Experts of a small language model.
Size: 10 layers, width 160, vocabulary 10482, 37.9M parameters.
Experts: 256 experts in each of 10 layers, 32 squared ReLU neurons an expert, 8 picks a token.
Training: a variant of Adam for the experts, 510M tokens, 11186 steps.
Below are experts of layer 7 (counted from 0) of a mixture-of-experts language model. Rows are named router (the router's row for the expert) and show model dimensions 80-159. Each number is 500 + 50 x the weight over its row's rms, rounded and kept within 0 to 999. Numbers have three digits each.
After each expert's rows: a language model's description of what the expert responds to. This comes from a sample of Wikipedia text that the model never trained on.

# expert 55
router:511359508509502450604438446483521606586541449577485552474480496471460502503520512523531479492408423516441431469423439532474472573418520510419390449474508552519520474481421477479534531502548470493521531487453554494528484502444504618465548501
It responds to: Surname endings

# expert 43
router:440481403545557542473431467580558444500542539443546521496491526472566490533478467553524403478423505579607561529500420584424441504550405502571508483520487470451524497488468482536465573540444519450531523421462502457545498410409533522472488535
It responds to: Taxon and place stems

# expert 25
router:548542424446431462469493490500509451551594434420537458438501550443491567418457498504427511484454514412570457474560517467472509467531531522414505478559557463577488475498477482456513466436482614539439470508500453500495548559510523489528469491
It responds to: Latinate word stems

# expert 6
router:459506498528564497613483475514522484468510465537555470585473446469483421495451555509450426578467465507428412544478469508482458543474465501511512539420561542596488552499442442450567479536581535469428448421439479495529509576453473503495431528
It responds to: Place-name first words

# expert 61
router:446496399434481516518441436498500552553504506486525591527460605563643461484463473557519492427441554510546597579510530542479553528546395595520581464501624538460509463435560432490461555450426467364453517466457507434572553441463477491495464491
It responds to: Romanized foreign syllables

# expert 35
router:429586506454477499482513525488519570475482460579466595439560393445609524448493542539515576401484575512438577514577365521507479524512479483518482485424506420611469493539539427477479492544457504506505466405480475544519525533505568542456428561
It responds to: Nationality and language stems

# expert 18
router:549491471489466380483576530486563480560429532490456512559474581521469574484429506501419608491525551547544562441570488388495506444556566572477558504508566422550417553521532548488523536494525632423558495523538476440403542586495463451522516395
It responds to: Word-initial prefixes

# expert 28
router:536503526516411531454575431603556543544528522561478569460532417526541516501438453534511482489420565487476575466466420586507524511505504537422446505401538445467455448454522425523445517585559517384525446505528556455472497511505503548401486468
It responds to: First-name beginnings

# expert 30
router:513502504575509510463544511467487551552542451525460482532538573510477521551534507528487564446585547459578487438522528386495574425494511509438491504548407454566490568498418483433600599510578534467418537566433517457456618562529478472572406474
It responds to: Abstract topic nouns

# expert 11
router:547411533541512516540552485517511476483531526470466434436551503550462619521520531571467466480610487504511608443434467452520513451488533425500505537445446560555390561482447527506550539456612530426552497498511451585441600460538575443468473465
It responds to: Media and entertainment nouns

# expert 53
router:507544523534585494458551502537502504481590533461501501589478527492490545517431528484501513565525527523552513554538532515504447543515582533417585517483585506406554557419582442602530563463551577415476446525481473540519518456547544573412511538
It responds to: Taxon epithets and numbers

# expert 37
router:562498454508537501560554446449527556489488465516490551475473535517562562544502609519602424404502519541566581537564413534470455415494549609471523526471483454605531458436449434554448608402508555432539449542538548492569540570531499550442468471
It responds to: Title word openings

# expert 17
router:440546431531505558584526450466523517518473565553547573495561512482529491534412500564507524489563511507489544475518480487552571536509514539443481542526422469523487440495385390559474572442592564493523461418528542450477490479458577470497465557
It responds to: Word-start pieces, history/religion

# expert 23
router:538434538514518442543544513491498500483543482500519414487514563549447611550552507493553493450551435566528506496404534522529492498495424423497576535504420467502517615471414534507422511590559512501446579514468490532393570518496493415548470549
It responds to: Nouns before of/de